{
  "n_layer": 11,
  "d_model": 256,
  "n_experts": 12,
  "experts_per_token": 2,
  "d_expert": 320,
  "d_shared_expert": 0,
  "activation": "swiglu",
  "moe_layers": [1, 3, 5, 7, 9],
  "router_score": "softmax",
  "normalize_top_k": true,
  "routed_scale": 1.41,
  "balance_loss": 0.00598,
  "balance_bias": false,
  "init_std_router": 0.0218,
  "lr_router": 0.000714,
  "vocab_size": 29924,
  "norm": "rmsnorm",
  "norm_eps": 1e-06,
  "tie_embeddings": "early",
  "optimizer": "adam_hyperball",
  "lr": 0.00494,
  "beta1": 0.9,
  "grad_clip": 0.5,
  "batch_tokens": [32768, 65536],
  "seq_len": 768,
  "train_tokens": 400000000,
  "steps": 8247,
  "dataset": "wikipedia_en"
}
Below are experts of layer 3 (counted from 0) of a mixture-of-experts language model. Rows are named router (the router's row for the expert), gate (a neuron's input weights, with its number), up (a neuron's input weights, with its number) and show model dimensions 0-255. Each number is 128 + 32 x the weight over its row's rms, rounded and kept within 0 to 255.
After each expert's rows: "mostly gets" lists some tokens that are sent to it at least half of the time; "gets" lists some tokens that make up at least twice as much of what it gets as of all text. This comes from a sample of Wikipedia text that the model never trained on. Tokens count by the router's weight.

# expert 4
router [195 167 183 124 165 104  93  38 101  77 170  94 172 141 126  91 156  50 118 129  83 114  89 154 123 108 154 130 116  49 112 126 173  96 147 153  69 161 116 160 139 129 121 130 203 153 101 130 147  93 111 141 101 184 123 102 134 154  91  94 115 125 169 126 165 162  95 104 134 122 120 142 183 151 140 128 112 135  84 132 125 104 117 105  95 134  73 150 130 126 100 151 115 151  69 166 125  92  87 138 168  90 160 102 166 129  95 152 140 151 109 148 120 154 141 119  67 153 130 129 133  96 126 166  87 104 116 150 142  95 114 120 181  91 166  94 109 126  66 114 101  98  79 152 156 165 137 137  62  79 123 195 144 105 142  84  87 124 101 152 139 202 148 148 142  96 128 141  87 108 107 108 178 101 136 121 105 114 148 134 199 121 115 122  65 150 104 146 145 156 146  97 143  67 105 123  93 111 157 176  86 129 113  85 141 118 138 154  87 181 138 122 139 108 107  83 150  63 141 121 126  99 161 103 124 190 112 132 135 150 220 108 124 120 132 173 137  89  55 146  71 154 192 156 169 157 108 176 131 101 113 100 120 118  67 167]
gate0 [173 117 106 102 146 149  71 136 181  78  96  87 152  89 128 109 152  80 132 109 112 110 132 122 125  61  98 115 157 123  85 155 140 187 145 156 181 110 106 108 140 124 150 131 124 141 146  92  67  85 156 139 121 180 120 101 160 142 117  72  78  98 126 147 170 105 170 119  93 144 155 211 170 103 108 148 178  76 117 130 143 145 165 134 166 110 118  93  92 139  85 154 127  98  91 201 135  98 154 169 137  81 154  53 174 122 138  89 101 126  89 164  93 134 149  90 146  86  95 117 138  92  99 102 128 142 111 199 152 134  46 110 114 132  82  95  96 146 137 166 135 140 138 123 115  78  68 141  87  68 154 128 174 110 179 118  89 158 162 169 169 106  89 151 152 134  94 165  94 162 134 102 141 165 141 119 132 149 130 143 122 127 142 119 152 127  71  82 149 176 155 140 126 178  87 143 154 171 100 163  72  93 125 167  90 111 128 124 134 106 158 132 145 105 106 122 125 129 151 167  72  99 159 155 115  80 173  55 131 154 136  95 120 179  83 122 116  97 128 202 130 134 197 115 141 106 116 110 101  92 165 160 141  76  82  67]
up0 [155 132 105 112  85 125 185 123 151 184 196 157 104 101 134  92 123  73  82  82 110  87 101 142 126 107 122 155 155  76 128 133 115 163 167 175 164 139 106 116 159  95 101 165 153 116 114 152 144 150 144 101 186  65 166 113 182  92 188 105  85 145 126 161 124 105  97 147 137  95 143 156 166 124 101 137  74 141 189 160 113  98 141 139 103 137 123 141  46 117 137 177 119  75 128 170 124 178 137 121 115 107 114 160  95 150  64 134 136 125  87 112  87 149 210  72 158  84 108 168 108 131 142  84 177  91 137 143 175 135 147  71 152 122 114 138 108 161 159 126 128 160 183  85  72  99 121  75 120 126 138 133  75  81 124  96 101 164 113 107  99 155  85 134  93 142 138 131 131 161 116 173 189 125 163 170  72  51 103 163 157 101 136  80 163 167  76 166 118 174 102 162  74  93  95  74 111 153 131 130  92 108 101 171 120  65 146 131 123 127 107 164 129 164 126 139 138 170  73 185  88 144 149 141 107 161 114 136  94  78 119 151 109  79 184 140 134 155 102 154 154 136 153 132 117 133 145 139 139 166 115 156  94 106  94  73]
mostly gets: ",", "1", " ", " a", " on", " at"
gets: " ", "1", ",", "2", " a", " on"

# expert 3
router [108 102 140 138 124 130 135 111  97 152 149  97 112 153 223 111 101 146 135 134 120 215 135 142 144 167 105 191 178 174 133 101 100 168 124 113 155 119 135 109  88 145 182  62 147 112  71 113 121 123 110 132 124 134 137 113 179  90 145 126 122 112 175  93  71 174 177 173 101 121 118 100 170 139 139 141 159 131  78 131 129  81 102  93 199 133 116  84 171 196  97  90 105 112 154 133 124 166 130 155 166  64 154 154 169 136 180  90  97 122 118 135  89 112 168 157 139 187 104 164 161 144 120 171 121 139 137 143 105  83 138 118 165 153  95 130  68  82 157 185 135  87 130 127 144 132 103 132 185 139 153 113 104  87 125 108 109  97 106  97  97 131 128 124 149 160 140 107  93 153 110  97 127 179 103 153 187 164 142 135 182 117 214 171 136 136 144 134 139 153 198 119 190 104 121 138 162 133  71 149 125 159 119 137 135 190 114 108 139  90 141 114 113 150 176  88 164  99 193 138 152 116 156 138  82  61  72  64 148  87  74 155  77 164 148  88 134 100 133 152 184 115 131 169 140 130 171 133 142 106 167 181 135 169 100 136]
gate4 [116 115 101 158 174  73 100 120 215 112 167  98 122 113 133 144 143  79 116 106 133  45 159 127 181 149 185  95 144 117 132  61 168 160 105  96 147 154  67 125 181  89 133 190 175 118 156 101 110  98 112 124 143 177 137 144  84 116 128 104 134 159 118 108 154 124 137 156 117 151 141  86 132 172 112 124 100 166 131 169 112 163 154  95 118 119 129 117 142  99 111 174 134 132 169 133 143 152 114 160 101 129 106 107  96 123 106 151 100 124 106 110 148 160 152 155 103 118 156 133 130  92  73  96 128 110 177 137 105 154 145 104  96 116 180 121 135 119 108 137  89 125 158 110 146 110  71 157 152 128  45 110 156 236  92 174 163 137  96 128 141 156 217 152 108 140 174 145  79 146 144 153 145  99 113 164 134 137 150  74  86 139 113 146 162 119  69 127 129 105 106  92 118 107 192 154 133 154 202 172  89 144 140 139 162 185 131 117 163 123  94 136 114  89 135 140 152 125  84 127 140 120  89 133 174 158 150 189 152 143 120 120 148  97 129 115  89 170 209  98 165 110 111 195 172 114 131  91 162 157  42 119  78 101 215 114]
up4 [154 102 132 146  89  83 182 104 109 162  84 145 183 119 112 183 117 149  77 180 118 158  99 133 145  82  53 112 171 148 115 135  92 118 157 162 152  99 153 173 133  75  97  84  84 115  74 111 114 204 197 125 169  81 108 151 152  91 177 190 120 147  84 126 129 111  46 150  88 152 183 115  69  80 107 151 136 129 140 131 203  85 128 134 159 149  94 159 125 103  91 134 133 176  89 110 142 117 126  75  91  88 117 154 120 158 107 131 154 164 144 127 133 208  70  76  85 100 146  73 146  80 151 120 116 107 106 139 133 138 143 133 148 122  83 143 129 151 123  91 116 114 103 177 151 139 169 110 142 102 120 105 124 132 126 104 143 143  72 128 129 140  87 136 120 150 140 158 176 106 137 114 166  67 125 131 107 141  73 123 109 153 102  50 166  74 170 105 110 152 165 145 112  78 100 112 101 167 148  68 132 133 185  90 157 138 128 125 145  90 169 108 137 110 102 117  83 115 102 186  84 103 150 154 152 118 114 141 123 121 106 113 152  90 125 160 189 179 142  59 143 114  90 109 144 122 129 196 134 174 158 166 143  89 152 107]
mostly gets: " |", "-", "'", "s", " A", "S"
gets: " |", "-", ".", "s", "'", "–"

# expert 6
router [153 106  82  92 104 159 108  57 143 134 169 143 117  80  94  76 147 145 110  96 109 130 179 137 124 184 154  90 129 183 163 109 130 116 157  94 179  94 139 134 100 145  97 106 172 160 128 165 144 147  76 111 163 156 184  83 130  94 119 173 111 107 185 137 122 101 144 119 157 156  95 125 111 175 141 142 189 107 157 143 100 142 182 151 110 100  97  56 135 145  80 142 139 149 136 145 118 132 137 154 183 119  85  90  80 142 151 123  94 141  98  76 187  86 115 102 123 116 158 185 127 160  60 130 143 125 102 158  98 158 105 153 109 135 105 155  89 156 157 101 158  98  78 150 142 124 168 106 125  74  99  83 164 158  87 127 142 103 138  91 168 114 183 129 158 108 198 181 133  64 127 161 176 194  98 155 194 118  79 125 107 127 124 150 159  66  84 117 113  61  80 142 157 113 163  66 119 152 155  95 128  94 111 160 106 134 128 150 103  92 165 137  61  72 123 154 131 119 124  92 171 151 137 108 136  70 141 123 121 112 144  49 165 149 133 111 140 155  99 151 136 151  94 146 172 161 110  80 113 141 104 117 131 179  62 158]
gate1 [159 127  96 115 129 173  75  70 137  89  82 108 114 172 125 103 146 166 110 136  83 118 158 191 134 178 109 174 140  96 105 150 154 183 179 143 116 127 148  78 129 153 137 154 162 118 130  97 152 146  73  71 149 219  72  56 116 110  82 142  87 137 160  98 141 131 111 122 140 150 156  60  89  91 130 112 138 177 167 151 134 131 158  88  91 109  77 119 138 116 144 137 129 144 124 123 145 145 101 167  86  93  93 160 105 102 146 130 127  82 124 148 105  86 134 116 137 135  90  91 165 187 146 155 148 100 102 139 163 176 130 102  52 170  88 141  97 136 123 129 137  88 111 164 106  66  81 170 165  78 182 138 151 143 116 142 121 127 104 152 124  71 141  95 135 132 136 142 122 126 117 232  90 154 143 149 165 127  91  91  91 175 113 123 116  95 130  73  71 113  74 165  88 127 106 142 101 181 105  92 106 119 117  89 147  90 112  66 141 108  96 105 141  58 182 122 136 108 125 101 136 110  83  92 140 133 137 126  47 138 131  58 103 131 141 107 158  77 160  86 143  90 120 177 174  87 126 153  98 105 110 134 143  93  90 130]
up1 [166 111 151 165 123 123 125  95 137  92  81  78 103  99 177  88 147 117 104 157  95 161  73 146 117  97  84 112 148 149 107 104 146 106 154 120 171 115  86 121  83 115 100 156 105  83 121  94 156 156  95  47  85 169  71 134 190 115  94  73 116  86 126  69 115 153 136 126 157 146 145  98 130  60 200 156 142 132 143  95 123 110 145 150 134  84 134 112 141  84 189 164 139 178 136  83 129 132 137  89 130 155 146 143 153 105 177 159 131 146 170 203 111  64 114 124 115 117 141  80 135 202 137 126  87 122  73 125 137 118 138 104 115 145  76 165 115 161 115 163 146 153 140 127 159  66  93 160 186  81 130 151 113 155  79 120 132 166 134 140 117 113 150 105 101  89  79 158  88 118 115 187 160 186 187 146 144 115 108 115 108 145  92 120 125  95 165  89  87 204 142 116  70 100  76 124 107 151 122 128  96  86 128 133 169  69 116  92 165 148 161 133 124 126 179  91  95 116 135 136 185 115 156  50 192 151 118 116  85 160 155  85 115 102  93 138  98 103 136  72 120 129 155 197 135 136  88 150 128 131 141 105 153 178 135 119]
mostly gets: "-", "|", "2", "==", "===", "S"
gets: "2", " ", "|", "-", "==", "==="

# expert 8
router [172 157 159 153 151 163 136 169 181  93 102 104 146  93  39 127 160  81 161 170 165 114  81 164 139  87 122 141 159 120 151 134 128 206 162 108 184 165 187 117 101 179 114 109 147  76 120 163  56 113 158  77 104  98  55 133 146 122 116 178 144  93  78 188 144 163 166 138 148 106 128 178 193 124 116  76 182 137 177 122 126 146 103  89  77 106 155 190 135  75 122  86 123 112 103 128 210  94  98  73 137 156  76 141 166 160  95 126 132 133 156 153 125 156 193 116  99 152 123 143 112  70 158 146  69 149 164 185 162 129 106 111 136 124 174 123 156 131  47 159 100 149  65 134 141  67 155 128 127 111 154 124 122 129 111 112 162 101 106 127 120  97 134 113 146 145 164 148 121 123 110 125 131 115 144 112 162 160 150 106 170 101 173  73 146 125 123 136 122 162 161 124  96 200 132 117 116 128 172 107 114 142 138 152 180  99 137 139 187 158 119 121 114 149 119  65 113 126 182 124 163 100 127 145 147 179 138 117 132 122 132  93 120 157 111 146  91  90 109 143 116 103 176 102 137 116 117 146  86 155  92 156 149  75 158  65]
gate1 [145 181 120 139 156 124 139 154  91  70  97 133  80 153 131 124 159 129 111 153 178 132 167 139 163 109 123 103 143  98 129 119 167 149 150 138 104  63 138 135  67  91 107 109 182  99 124 145  99 162 133  88  85  98  72 151 105 164  99 112 158  87 184 137 203 110 103 116 128  76  98 155 169  71  99  91 166 143  93 180 179 166 114  86 133 116 148 157  98 178  97 126  81 190 136 140 169 138  93 123 138  53 141 110 129 180  86 127  90 161 146  94 145  83 111  75 120 149  90 113 143 161  93 101 132 134 200 102 138 125  85 107 114 158 140 128 113 142  95 139 120 134 151 145  89 146 128 135  77 148 113  92 102 172 163 132 152 137 143 176 111 191 144 146  99 135 143  94 144 134 146 154 203  68  69 117 131 109  98 165 144  92 101 123  82 184  36  76 138  87 110 176 167 155  67 140 123  81  99 132 136 156 111 167 125 118 115 113  85 140 176 148 137 164 163 108 104 122  82  89 115 132 107 132 161 151 135 151  75 123 167 119  83 176 130 134  93  94 112  72 135 136 117 220 111  71 118 126 131 116 134  85  82 143  94  96]
up1 [138 128  92 135 133 140 126 124 109  58  82 137  89 150 160 125 107 111  98 112 151 171 135 184 157  97 101 168 197 125 111 123 166 154 150 169 152 151 136 142  93 115 126 144 138  79 193 176 128 137 123 133  86 114 109  96  99 177 130 118 202 123 132 137 161 119  91  80 117 115 171  85 182 100 102 106 164 129 128 115 129 164 172 146 182 131 132 146 106 145 158 180  91 100 143  72 172 105  99  97 143 137 127  93  90 117  96 141 129 179  81  80  94 147 150  19 124 147 139 114 151 106 139 167 105 113 129  89 138  90 125  68 101 147 131  84  84  93 117 118 101 154 165 145 155 123 183 122 118 114 127 162 117 141  92  95 110 152 154 111 112 113 157 109  46  84 169  76 117  84  30 136 185 111 199 123 121  60  73 124 181 134 170 112 166 149  91 121 168 130 178 152  85 185 124 134  65 106 106 104 126 177 108 126 127 110 102 104 167 132 148 121  97 175 174 109 165 117 164 112 153 133  87 148 163 120 152 159 118 153 121 143 124 118 126 143 127  98  99  54 186 105 203 100 113 112 154  99 131 148 156 135 111 111  81  96]
mostly gets: "5", " in", ":", " for", " to", " with"
gets: ":", " to", "5", " of", " in", ";"

# expert 9
router [ 95 126 115 171 136 152  99 101 126 162  71 105 175 149  94 138 136 179 127 155 132 112 143  97  87 115 131 172  76 125  69 139 119 153  73 169 102 155 167 114 143 127 158  53 102 177 192 105  88 150  98 149 136 139 119 146 139 116  76  74 120 155 179  94 160 161 164  98 175 148 114 173 152 123 111 121  68 115 149  67  75 116 139 153 120  64 111 154 176 175 148 115 133 152 168 101 125 110 140 148 118 134  94 136 156  90 119 116  95 112  95 146 109 102 100 121 103 152 175 139 103 158 101 198 163 157 123 102  92 169 122 152 147  47  70 106 144 100 100 148 117 124 119 160  88 133 107 124 120  97 164 165 173 125 141 152 108  94 195 155  95 184 112 167 135 103  90 106  77  61 174 120  91 149 127  56  70 144 139  79 159 147 133 132  78 177 191 162 126 114  80 111 163 179 114  63 114 119 161 132 165 166 153 159 166 149 155 136 142 132 153 117 103 132 120 176 146 137 161 149  90  81 104 151 117 175 171 124 125  78 147 153 185 180 114 170 132  96  90 104 112 141 125  96 103 134 175  79 137 139 182 110 110 163 102 154]
gate1 [138 103 116  88 173 106 125 137  99 191  65 109  60  97 150 136 126 151 120 154 133 136 146  87  48 136 131 132  98 157 152 115  90  92 166 151  85 105 137 112 167 120 130 104 144 154 183 122 117 158 121 107 124 130 151 108 163 181 120  96 130 125 174 100 124 134 150 102 143 140 153 158 176 172 184 133 105 177  95 120 120 142 148  97 120  92 115  93 180 142 157 175 144 161 147 135  96 100 141 161  45 162 105  87 138 119 170 145 101 156 120 151 127 168  96 134 165 138 131 116 149  86 102 136 173 173 141 103 119 118 176 190 166 139  78 174 141 124 178  91 116 190  86 105 103 123 174 133 184  91 138  78 177 173 148 144 102 163  82 122 114  70 165 151 141 110  86  92 149 121 152 143 131  67 100 115  76 112  86  80 141 145 152 139 112 151 138 103 184 112  57 124 103 136 122 132 154 110 149 124 162 171 196 140 103  99 149 109 166  97  91 124 138 129  62 184  82 165 141 151 163  82 177 200 169 120 122 148 142 184 125  61 157 146  33 189 109 163 107 148 132 102 151  96 143 138 140 182 129  92 109 120 143 110 126 156]
up1 [ 58  68 150 169 142 157 120 139 122  90 121 116 154 110  88  86  95 110 168 135  92 136 117 125 132 117 127 177  97  75  71 133 167  55  90 128 129 128  90 151 114 150 124  62  77  79 134 152 136 128 130 138 159 108 180 129 150 131 148 126 127 111  89 123 112 186  91 144  88 110 154 177 165 146 118 120 128 125 178 167 131 121  92 160 181 108 135 138 140  51 133  64  90 110 110 160 174 126  82  65 120 106 142 118 176 126 126 133 174 179 130 176 118 148  76  66  63  78 130 118 141 147  80  80 157 132  93 100 153 171 135 160 130 150 170 161 164 175  86 119  68 122 126 164 167 113 122  90  95  99 109  77 147  70  70 113 172 187 127 130 139 147 138 146 108 153 128  67 150 156 147  99 194 128 145  86 172 120 136 114  83 154 167 100 149 137 102 142 109 158 107  76 119 138 114  85 131 182 169 107 193 151  76 141 116 127  98 105 107 180 110 103 100 192 191 109  81 150 103  91 144 136 174  96 118  85 145  71 137 163 132 126 106 137 152 113 135 163 119 175 107  97 134 184 128  99 186 130 133 137 105 101 125 162 135 126]
mostly gets: ".", ",", " and", "3", " to", " \""
gets: ",", ".", " and", "3", " to", " \""

# expert 11
router [140 153 129 117 158  81 120 127 126  95  98 167 130  92 156  82 169 123 164 108 159 158 189  90 169  78 111 129 111 135  82 198 120  96 178 164 169 140 120 160 128  89 117 124 116  83 147 184 132 126 197  45 161 166  92 161 165 174 150 100 132 107 132 158 145 111 128 145 137 126 122 153 131 129 141 177 154 140 141  91  68 151 104 186 151 112 125 143 144 116 185 144 108  88 103 103  96 177 149  58  88 138 153  68  49 174 119 123 159 134 128  93 173 124  89 118 147 120 126 165  90 114 111  97 139 161 151 155 107  79  77 113 130 127 176  63 135 114 159 135 160  88 158  61  79 176 139 141  67 137  98 162 124 135 140  96 103 104 150 104 171 148 120 159 110  86  93 136 109  78  90 168 130 148 134 123  96 102  86 189 175 115  89 173 125  90 155 133 108 148 170 113 127 148 135 139 109 152 110 146 163 110 173  78 139  70  97  70 156 104 103  86 138 160 103 178 114 142 113 113 125 106 124  74 141 148 122 156 144 134  47 109 170 108 148  85 148  53 110 156 125 122  93 141 180 145 129  94  89 159 145  76 133 101 135 190]
gate1 [165 174 122 161 116 145 137 123 118 161 138  91 155 140 121 173 127 153 114 153  81 164  82 149 144 139 129 150 126  97 106 135 139 133 137 141 112  98 123 166  80 130 128 135 101 104 136 157 108 172 124 212 148 142 162 129 174 155 133 134 126 116 136 156 122 124 113 159 159 121 138 136  90  93  78  96 165  78 144 166 154  98 163 135 162 133 172   3 116 107  62 105 103 135  77 101 139  81 106 154 122 133  81  74  54 135 131  91 131 106  85 175 189 108 117  75 163 130 142 167 156 131 135 140 138 100 160 156 116 164  92 116 135 159 199  90  46 161  92 109  61 117  90  97 168  93 166 171 151 137 158 118 106 188 141  97 139 132 114 114 135 113 133  92  98 159 130 167 140 118 121 126 105 111 123 103 166 132 131 122 204 162 124  89 145 154 150  99 143  94 203 103 159  95 142 155  71 144 116  84 113  99 169 160 178 160  92 161 126  52 103 121  92 145 107 176 106 136 143 118  83 136 111 172  77 142 110  41 158  90 137 132 149 148 140 111 205 144 166 151 127 135 128  99  96  56 172 132 171 109 153 140 131 187 114 110]
up1 [143 109 141 121 109 126 131 154 117 169 103 126 155 140 152 141 137 168 109 170  50 102 136  73 212 120  80  87  84  69 160 185 106  74 107 132 167  67 149 150 134 133 140 173 120 126 113 138 103  71 111 143 138 114  85 168 120 124 101  99 112  78 104 149 172  90  98 171  91 161 135 176  79 147 105 122 124 125 131 143 130  32 125 136 146  92  99 138 141  81 121  73 140  91 119 143 139 175 127 102 110 129  79 153 140 155  96 128 135  42 131 146 152 130 140 137 162  86 157 141 104 156  60 134 114 137  98 112 151 103 151 135 142 143 115 117 120 101 133 134 125 138 153  99 197 122 149 105 102 166 149  82 126  76 133  67  94 173  99  68  98 156 196 136  94 113 108 122 125  63 187 132 140 146 173 114 141 164  72 159  86  99 135 147 156  90 114  96  95 106 133 121 127  78 135 113 162 152 150 109  77 179 131 129 101 155  81 116  78 187 157 150 107 112 148 180  86 156 111 160 119 127  30 108 146 106 106 155 192 158 127 120 162 115 111 102 149 111 137  94 117 162 115 119 132  80 131  69 172 183  97  82  94 125 116 197]
mostly gets: "\n", " and", " (", " was", "==", " –"
gets: "\n", " (", " and", " was", "==", " –"

# expert 1
router [110 108 138 118 121 139 101 162 112  76 163 200 129 138 121 161 117 130 117  81 115 174 105 123  92 177 152  78  77 110 104 108 120 120 131 128 163 137 151 180 105 130 143 137 104  85 160 156  78  97 119 129 121 113 123 173 109 119 138 115 116 187 154  74 108 136 102 108 106 155 164 143  83 166  87 178 133  44 117 154 187 160 149 100 101 163  65 156 184 119 101 151 195 104 140 109  92  88 105  99 106 168 129 136 108 120 116 118 114 173  91 111 122 106 168 149 183 164  90 153 151  89 126 108 144 204 126 142  74 128 101 100 164 172 138 130 171 170 131 142  53  99 185  79  84 109 208 191 174 131 116 130  87 145  93 122 154 227 147  89 168 138 107 143 151 161  61  90 148 119 106 128 157 157  91 146 139 142 170  75  86 121 130  95  93 133 175 104 155 172 172 139 118 130 121 132  93 142 117 131 163 140 122  98 115 115 118 195 133 119 126 114 110 131  97 119 158 159 117 148 118 149 151 135  99 163 147  79 116 152  49 151 151 183 182 116 188 101 121 160 121 156 133 162 117 135 142 208 110  84 170 150 156 120 139 102]
gate1 [130 106 191 122 173 139  96 138 125 105 150 127  92 135 154 126 207 126 157 144 107 107 117 104  99 101 194 132 158 205 118 140 117 110  51 109 139 195  91 127 133 145 125 138 145 147 172 141 103 176 172 126 141 108 111  70 170  89 150 145 137 145 172 159 129 185 113 108 109  92 102 125  98  86 151 113 114 149 174 159  93 172 173  38 117 169 120 179 115 129  85 155 125 127  95 135 159 133 149 166 142 126  68 129 111 153 189 225  94 133 154 172 129 107  72 117 147 147  79 186 102 109 164 148 140 156 121 146 131 171 148 131  96 116 147  95 161 183 100 141 135  99  72  71 181 140 168 115 117  92 141 104 135 143 149 144  92 114 111  87 128 134 130 183 167 149 159 108 169 150  98 160 190 162 102 124 144 174 144 121 105 135 114 176  97 111 140 111 130 150 122 159 103  94 107 125 186 117 134 178 107 102 161 123 111 157 157 169 119  72 183 103 114 170 142 109  78 167 144  73 184 100 174 153 166 109 150 121 147 158 128 110 124  96  89 161 100 118 147 121 156 143  89 182  92 150 109  73 168 169 137 127 185 125 205 136]
up1 [109 142 106 142  69 137 101 162 170 144 147 114 159 103 114 135 114 139  90  96 114  91 152 200 139 141 123 117  76 156 158 136 161 123 156 154  74 122  94 119  94 111 205  92 156 149  78 158 119  81  89 143 109 118 149 141 168 147  94 180 209 119  69 134 144 158 176 135 168 179  62 107 121 118 170 189  88 153  79  81 177  98 114 149 137 117 125 152  83 132 134 141 145 117  88 108  80 155 157 151 120 154 134 120 125 162 135 125 145 157 108 181  86 122 139 123 152  77 135 139 170  84  99  68  96 128 129 104 138 158  88 123 149 106 115 150  93  83 114 150 203 127  88  95  91 133 181 147  97 139  77 116  72 124 158 135 151 100 122 182 168 117 101 116 107 123 123 134 103 121  99 182 119  67  72  99 111 124 141  86 194 152 118 131 124 116 112 101 131  79 169  85 164 132  98 153  64 203 165 109 119 172 126 139 114 125 101  72 157 162 168 136 104 108 120 139 165 143 123 159  86 175 108 131 125 208 103 130 101  84 167 180 165 171 136 177 115 110  87  77  97 178  93 135 110  79 104 105 150  88 134 111 138 157 180 101]
mostly gets: " of", " (", ")", "–", "'", "\n"
gets: " of", "\n", " (", ")", ":", "–"

# expert 7
router [141 119 138 115 154 107 162 164 128 142  78 130 105 128 160  63 151 109 184 124 125  63 163 151 140 100 203 149 208  67 141 140 140  95 132 173 129 103  30  83 107 117 121 156 138 139  94  76 148 109  98 118 116 130 116 170 108 136 168 111 154 160 134 171 119 151  95  92 160 117 126  84  39  72 169 138 171 146  98 147 145 139 160 138 130 135 135 138  93 127 109  83  75  85  96 112  95  91 104 162 123  93 204 103 141 128 147 116 144 115 127 101 151 177 113 164  99  71 101  84  67 128  87 183 101 118  97 127 162 130 175 186 138 152 152 188 154 161 128  90 134 149 144 168 154 149 141 143 108 151 104 164  79 157 117 145  83 126 114 142 148 110 109 170 165 148 132 147 135 104 178 169  84  41  94 100 152 152 133 122 140 163 149  87  99 178  98 146 146  98 133 171 109 137 107 159 100  96 143 112 125 164  51  88 134  88 126 138  74 154 153 158 155 120 133 138  59 122 116 161 125 128  82 178 183 126  85 114 112 101 155 146 157  61 127 160 138 122 110 113 141 119 177 173 160  82 115 160 117  93 124 135 110 111 194 156]
gate0 [123 141 137 125 107 151 136 111  83 149 123 154 118  80 143 144 159 112 100 159  76 120 102 117 174 164 102 153 194 152  98 164 117 153  63 118 186 161 117 142 103 126 235 105  73 135  88 139  80 111  95 161 132 112 117 155  98 143 101 160  62 168 168 103 156 112 183 151  64  83  91 170 126 136 110 110 149 153 158  66 100 167 102 143 130 116 148  61  91 134  73 197 130 111 112 150 173  96  95 119 164 161 166  65 121 158 150 127 113 151 130 107 188  70 161 132 148 142 148  54 124 173 140 157 136 172  83  90  92 141 104 165 124 121 149 166 132  97 172  72 122  90 116  65 135 109  99 149  98 169 128 166 136 151 125 142 141 124 157 144  88 147 115 118  71 128 128 137 159  85  81 163 200 100 151 126 187 124 120 158  99 137 166 167 151 131 168 113  74 163 116 173 108 141 157  41 111 150 131  54 140 167 140 165 137  97 140 144 179 149 119  89 138  84 172 141 145 132 155 164 158  95 109 118 127 136 106 139 141 144 135 110  95 113 158 161 154  96 135  58 116  79 114 182 139 129 152 144 134 157 116 110 157 157  93 126]
up0 [150 168 132  81  98 157 116  78 132 116 119 135 111  92 151  76 152 121 113 151 131 104  71 106 163 127 121 167 183 117 105 149 109 103 141 120 148 135 132 171 172 113 108  79 112 123 113 168 152 119  71 149  99 117 120 164 143 187 127  87 120 117 130 114 171 176 178 153 125  82 114 181  51 167  82 103 156  88 148 108 142 143 173 122 111 117 173  91 118 175 126 194 152 105 123 133 159 145 156 137 121  81 154  62 133 149 130 163 134  80 106 125 147 105 166 118  91 135 162  83 118 118 115 130 138 171 112 120  56 122 188 140 131 123 143 149  87 131 123 118 113 155  67 122 113 128  95 135 133 205 167 128 124 151 132 144  84 119 101 127 133 106 118 120  95  87 131 140 193 110 122 128 116 120 153 144 115  52  80 166 102 125 165 164 158 128 121 111 124 184 118 224 122 118 201 103  72  77  83 113  94 151 168 212  79 137 149 142 109 170 200  97 180 115  93 143 156 104 128 102 181  97 119  90 109 165 117 129 123 111 171 102 126 145 135 125  89 190 133  96 117  71 143 123 147 141 153  73 168 188 108 159 175 125  38 162]
mostly gets: " by", " in", "|", " was", " is", " with"
gets: " in", " was", " on", " is", " by", "|"